Below are experts of layer 3 (counted from 0) of a mixture-of-experts language model. Rows are named router (the router's row for the expert), gate (a neuron's input weights, with its number), up (a neuron's input weights, with its number), down (a neuron's output weights, with its number) and show model dimensions 80-159. Each number is 128 + 32 x the weight over its row's rms, rounded and kept within 0 to 255. Numbers have three digits each.
Before each expert's rows: a language model's description of what the expert responds to. This comes from a sample of Wikipedia text that the model never trained on.

# expert 3
What it handles: Units after numbers
router:167110160070140151134120108187106136089135164120168142197149121130124129216160160171134144155102137120092096141156144070113149089140158134087179186150133154172077158148087118162116150161129146113142170098074089093125081150159108141158166098
gate1:169138140077101122092155128211117117073135152139148102112120177177149067101097154112143061111074148094101067074214096119167127132139104109139096118106202090161062147149138089158140091088110119124120105152125154135131151073143124169091107103
up1:144079102128182074188145157076093106091180124118127120159152125120135065093126143157160210075106129186162118180090112152105132105175174144141196132091168149181130133146087122144098101082120086085145081100153158129145131098122130181037178175
down1:121137078101186139140123076154085130092142097140135107112102045109139137100082128110160184193145122226135130120107088126119099111113093094156118074127151151147129055168127104164144128108113129093127054145094176134144152119098084130163155093
gate2:105138189159140109122119149105129133090123095121170140183146135126182082206173119145132181150133109121155096108121116128126170087125104115089132149209118144139099160152092112149167163190086109119119147139139096097114011112119110132122123144
up2:159189113084132161139133112129124091178157160166112107132098113147075180114133146121144144138173175080139134179126161152128147127153141159129153121075147075093097187137152139110040111161166170146111078145114132145153131116128136103081115170
down2:124119144159126074036141122058151134146097135132114099130099132089135072114137118100083134152113114090201124108118099117120138153109140153136176142133162172083042101102143172093103116119119127092156116128059077072150127155169167121067122170
gate3:113152074164123121137218180104148110104084149102134133123094133117110203141131137089111142085110167136144169149151103090139100150110160094108129121071138110144113150100071112148104171117136171091160092095169136169158130146191129116128169090
up3:111178156096139151127064098157113099150187129140129122090171093165162085123154073167163122160150102124125089120077169136142134071144105205179120074197127146174131122142147129092127121133136126167137146178121128121149127061020141153090080129
down3:144114174082153185119160097103093128142119111174141152110138098096161149180120109151110141074124107141111105119145111098081101104091194132104141175122177135159117122131173166143127098145142155101123100098132077133112074184124168125201145100
gate4:144066090056119138052114095147133119122099183120143180160138086110149188124107128087068137154148122107168190192111127092190122154206112172131120156145108116084136126107133127083139117133147135099188116141078156155154111133082145159155118040
up4:152187146172187123184121180110149105118118083140133077087171150082112116138134143150171124094132089201140077103125081176139088090112183117135136103066199131140138166193136124151178155100096085160102133117134186113030153108148075103073161193
down4:123200134204137114210145105168127132106102097163134121153142161150107141088085137136197111079186167100134063122124152117145145141133162135094094146079114079128176109192138109148131116081156125097169091194120127147095139139135091086094137114
gate5:157117128137191146127144150136126139143077106139126072143160158112131182102141155119082086176114132171144128129151091076099137157147139154182158105092179083157104137140139115101121116089139078091153127062120116125104106100108149178077121157
up5:097165124127113158165174141114130116104167094090157099148188119147132129157155125148128129031166097128131095108145174103107144088114153132176121114152107135106079058157080094147142111172082151083122135142101181115150135112094180080173162171
down5:106135117182161120129116172138147129153126092146149125105146086126135122159118138143095155081123058147163102150148186147123057132138119134119134180131149111105136115059146064105118143109127148106151053143087127157156187117205120128165120187
gate6:169086123146113155082174063131134140115139160104091150087073137099164168082121152136169144148113155091146077150130155070122098111135159145172060179092118089134166163172114129119126165137159034102129140184105053159120078144115109113152112139
up6:060150097083173139172059143174096113129192076174148119169135131086088137180140090163106122070157135123121180145106128135145120119159139148105192095163108082134087090090091130174080098122129176134171080052162195080133135105170108146112164101
down6:140150126133128104186096088135130119171130068197181134122156106142126161117132150128161136174124141121065156174116170086101149107152102141120129179104143130215089152111100098152077084102132098160111174074154161107153136143104095124176115134
gate7:153109168110186146076101146113129132201120098133121138135148167110096129150144069135080177181115087154109083171136165148127144087115187099101150193102062169148130091148105091127139155146109139097134184115058087129150158145122138116126103169
up7:169132193103186121124115124120142109187151085129147169150139130138127114117107104097091146153122111151066085164141197181150190127136148102083129234086064132091122112117132121154104154118099136092156175138076123149127175164149147177132121136
down7:116188148144151080053115135142064099112135123120101154123177092122076095134082121068121108092128092085137114112130120124143055142125153154099085110114149161122102181134180122157118128094134056123068168155125198174118212150108142159110154144
gate8:195185147170115194154138103122108121092127120149073124139147104146188087108121083136137089109180088110134105173108159140161087159135138165166123146142105121096187110103141106167130104137187082074144138117097134125122118134153165139120171128
up8:164133123161098146115089105179165123126150083177110117184150090135173163119118130111104115159145077147093116149083045131137177218128146160176125222126087161172115112126134133120121123106152109165127152130080096129137142159135157160040090156
down8:123100130111113154118104119166102100109126129106082117096117202101167101081131144125078081088153077121150022147102129112081161086181099182100093121109200147123180069107127129151163108152213126141175132108142164176128173164072161097106129118

# expert 0
What it handles: Word starts and nouns
router:147122173081140132132128124184073152097120157098172158170120108133124152172172169185144161135128134107119097152153145074102102118160175162086154161149132152141092162128093130156118130140143149147150157079100095080125084158163103122145184087
gate1:115171082133126180165075089133135094149135099132152115122177114142114132120099162153117143108161111143075087148171094141122141174091154153086117124111114080126088132077108114145133173087155141176228180181164154099112088159105087092147100149
up1:164106131129148139134106116101090166133169170132130126149151170165112168150139110147140107048148157115147181101126142190172152148137148125115129094157100085170145081024175089108125139102146143113136152141147114126121189171162160180098134176
down1:111096178153115094171127123153205154109161116060157121088104067118117102103123147102195180100114033089168086098125097115098156151180077097120151150145136116095082132160113177104151147130160124100158137129103106158162101143116106167129094121
gate2:083111124128160154127120103187125120125151124158124125139126132150116087130127201136129167101109107137090054104137157152157144110162128130097148083158151137095086167144122100134161131146229162138136085094075120095122149161149127133138200133
up2:143134083128136061141087134198123200158158114091152091163137119094157162119132160169122138035147167088202148128156113142103129150168086173170114069119117104137127106075091090084149125093130103162118108148084155160144110134077143143168120101
down2:112060121114198127163005144099090086148133142114123167094163131110117052108146134189148157135155116143144140108146135161160083134126069125155183131095157099116187170079140126204131154108106155149118080167145109164116075133102127160071182135
gate3:188105149134129100147136115099090134098105088085181146166133088100120176174145156213106112074156054096151080115143144105089118116207196122124236138182140153118052155135166156179137111145157109129101131130133091107154118177133132041153110133
up3:147146145145105114189108065154119110134153091144086136191132115138119113162153145113127125088179099110140071132119117130114133194169078109126158096244139074107124147123104090162113191154165074099105079101131144150161098111126161134097183117
down3:117142055142164167125159104132180150115110133123129167161068109133165124134131138093145081136121149099097168138198127134091136136081140112097144134120121105143119103108083114121069115151118126074189119136179147117106132111178165177127122162
gate4:146124100137139094126088105158128081130136139035118113164149146122161172147158135090142110165129102122118095121165114038051141069177131128132187168070152161133165144137129185139118157128169191083191136121109081115138129138168063092116147098
up4:114185137143154113155122104123108102117066128169120180158214128116119119156146150138121149140122127110182146136140167158155136244098133136158109149110127147083126137149128146136098019126104112143094088136143133112158119161085126142145171155
down4:154173108130149143094131212104129119120166076112089144089122137143174146106120074119134120163098161132029146113105137132105168150053138153073101105127153060165085198171146118189106127090123146138101166100163145107114137109130141151181150151
gate5:160155135171132151171140132149102162142121101080106115137089089149167082149079071143152095168151155192129144100156136153101142073170183141109084131049083167147194087138136173131102128091134126115106170157143095119185115189083182117154185127
up5:177023121135100143093159162076123155155094162088109128123101160148112167125103119139109148175138175158088150110203161136185155083171188156149165195082150159134136144188191080165082117159108127095125131136118164090107138089163085133084123136
down5:159113065142235071172086137123098111204108117115161177111154156123078097137124180175112177162100114161144153134148167110118120113145140140155142084069156111094145131103097066128146124111093080109138142127138097150141120094108100146148148067
gate6:114118105131114068122203192135105106120185096118115109157081119136132110154087091179117163092142146194103129052151112103154094070124134110068184102114145152089130157122124089199129068165229177107128200154117122086074117120139115093108142128
up6:076121096114132092122187146136157048118164132132147155102113141130157190147119083154104131233109100174135155104141123105137135118096105103119099130120139135097083191122130133142105087136144120118079213159142084117112124155168078176163146148
down6:102133140150076095144166101123154158113093160208128153094075136108112151125144107066096076153097152128097144131125083135135139153172176095116110157088146136086091110164120122093128112101127086126109133147054119109142113087167112164126081145
gate7:115070095131143095150141124178120113135107152129148127097113105110139155146196093099150122071076120182144146210091067074066132100146089124124159109133130148101075115076120113209131152116146131169135112190112139080125135124109107077054115122
up7:133129103087130091067157165202110085173116132110128103134154132089138112171174179056142147123070097113102130143152066071063118124103058138099105070179164133138123145148114092174098134156124152093171135112119080087075126093139148114117091109
down7:132139078194157089139108107130157096114126122147108168118076175115086184139093109142120128075157107184117189118094135155145111095146120118157066175166167098121141184142103088089187096137138119082033127145085127176165146125105155124110123144
gate8:126139090067139214070154136147128113131112140084145141148071092148128111133099116109144091100131108138185120110131117080124122225162135144219101133130162114108132110192124093147141157163151141089145144110132155115143139168096090149104101113
up8:107119128151142158162178142114130121133112166123061163187129176162143184124104080116175116099124160111088130133143142104154145086119112137101120069197173183152147083096137062100123153150057170136114134143112158129164112119123122144200144125
down8:143110118067094175126115078148142169138115098119103136159083129126072097133158091139171153172167069134108152129136107161099193122129167162183205106165172183099141124122089126182172115157145137135128186112099127127135084086209104119136119187

# expert 16
What it handles: Inner word pieces, zeros
router:148116174112188135116137123200065175113137153095151192163151111108143143181191173175163167100128138111131098184143141110114069117149138157099167175118149150166098139144102129142115124143155129156133153111119122081137125163161125137137179048
gate1:125188183100131076160169126086067145121117142152099138121129089136158068159168142130143136117111132042130069105142134117149081089149136127145118183089159145226116107133150131100105138110144102113114131122173114115123136151124199133110073125
up1:109114082185131138085100142160164114146171109112168098089138108190089179106107063134086107151196198215101173118126165126177138166138191153118144118125107078031131177137123155175165119096117098112161094197116121110126126137128059151181147143
down1:077053131104165129099078118166184114103074102099181120112058146163138191091186115119095174099153137131122133139206160167096089092152145143080150157115098072153111119149117094158149132088128159156139118155131141076126086150120123139115181114
gate2:081098174102208074095147130169100185108185144157193131110108107184162133130131144170152150187090146172164144119132138136173162149141155112129154095124112127114115170096103118112126074159181106175111091127185119199107150073097164160135112122
up2:106121165121212070139192148152161178136123122166149116097133117124179145096102060117143181186134103161194137189149113125146112178167082121108127090096162108095144115087153072115121138152181141188110119164160201204144163142139152150154126125
down2:100095101119085134114089114133140181136141128106145167092108135134124125167132102171113152126121156126094175098183065158158161101094149153115134131139127094162140069189088143060154166154079192076100122131089123201132177115134173161151133125
gate3:132122171137159135145115075137119201123156148145158107108131152142143129174206131139137119103126130111129114130113156139111137136082134130114135126186082118193070142086103119140123202152122141065131171117153130111137120180076116165149167172
up3:105141118142122113173143084108131157147121141098134099083161238155154095103180098106091131092121125100145172130164108145091085098105150099169123160191112095185108114140121115167096165100099071113100191111115139140130127133089141165117114148
down3:143116186151157112137087132160118133167147145106137136156132078105165152141171137125148151104151119161076102149107105139141109129236181107093117102092166131117163143142178108087188121087131144123105125128103072073111069091118130105154107160
gate4:162132123086099096121194130164136132133123196154115139116153154126067149112151147131128142175086079104103108132144082126115106062094113104084178099095081138128107157144101105154101138130083145124186163100106127125124123125171157126093139104
up4:160111155138127124079102107105115118153089093053134175104096025193158161096100165133143125121142139148093176114162116142086183154136152096143106213088140156112150113180116159143146138132113149165141125169176164134159107171112132079063142133
down4:152133165059081138129090151120120183137145139109124096110118147114159126127111165112187103126123082127078226123145122090101114171154131102167151124087156093177112143123173053109170114153176113143107199163198144123167120091099120123183153084
gate5:197130172114107092163116105120112156120108193153132146129126190147162114097119106129142144078163161145143120114101164116085181209090145104131144098106151121140123092039135068158087110172111198144111132107104148117138147080175075109174137145
up5:164122169116112146149149077182106195108082167176145125107100161113163070097131146142190122068141139115122130143119179139119103203097094152121106068019193131133078076092134071183134110148107167136109116099126143162166121121126129091174118108
down5:144078114120061131132109081109121180147187168174145113100142176187092149076127154167138162164126107162125149147116130093134136114116143103144106123117171093093119110140125181147154152144097107184165074136123090056107107081098095056135101135
gate6:130115103069149073098138075146158213201120132123151190143140115148094085115146154148122136102084178106155172100128115117138209136103101137135159121162112093133047108129085137110119153151148114100168170090117163143134144194157088125089153138
up6:144203126188109133174145108143140076117140103117127116102153136129154116121135150117143116116151103111077114124165134139094108136156200088130106099149164130102180135125147142125167092114113145170134096117099093162151105076139200083163053093
down6:104094091093124119119134132105123184136146150094142143122080149113128097142160149093147092154104151083120165161104114131138162145108162152093070130075091167187111144135034147121097185162134194084121146158095173130134185176147097145116180117
gate7:192098101113120130116108174177121135109158147128118082084123135164107117118122183128087121141098080117101150176160081136192161111143085182107126103116150072227106124073124140145135111073109099114140073175150172196075100161144163100137103093
up7:152122123083094117142101166204112137120095177144136144134123122124106125166165194151117085109121112121053134186176054153206148164139133121143142086138125019218109113107156135116126112103142169115139050135125141176126153073145142104125132081
down7:118082111111176095116087169121117154151138124075124104142120128122099109148111093128156151103132078175129169111165100115117135106150097086093131088141159125099164182149105128150137092178140155132105157164148152157161130181144185145161173150
gate8:116081122119180082168106156147111156150089119115165078143125161142170094125111124181124167057176164135146113126165125106112066138157172192191119151125154127147125154172094141121107090164140118110073099141157168141171078166202119140133193120
up8:132082145164192125169066107131107149136132132163155098150129119161168098095130109150130134102174184178148129104141124118155112158185075130170157088111135057122119143214140111093116127156106128124054075173103167149207065143117112139144184207
down8:137133148094065115103141134142130097124134069137093075143150156139153090088088155153159183143206121078162094129095126103078120099154118110145174084115156145131187132107078104190146156108127171150205125088189122153114133121107146017143069142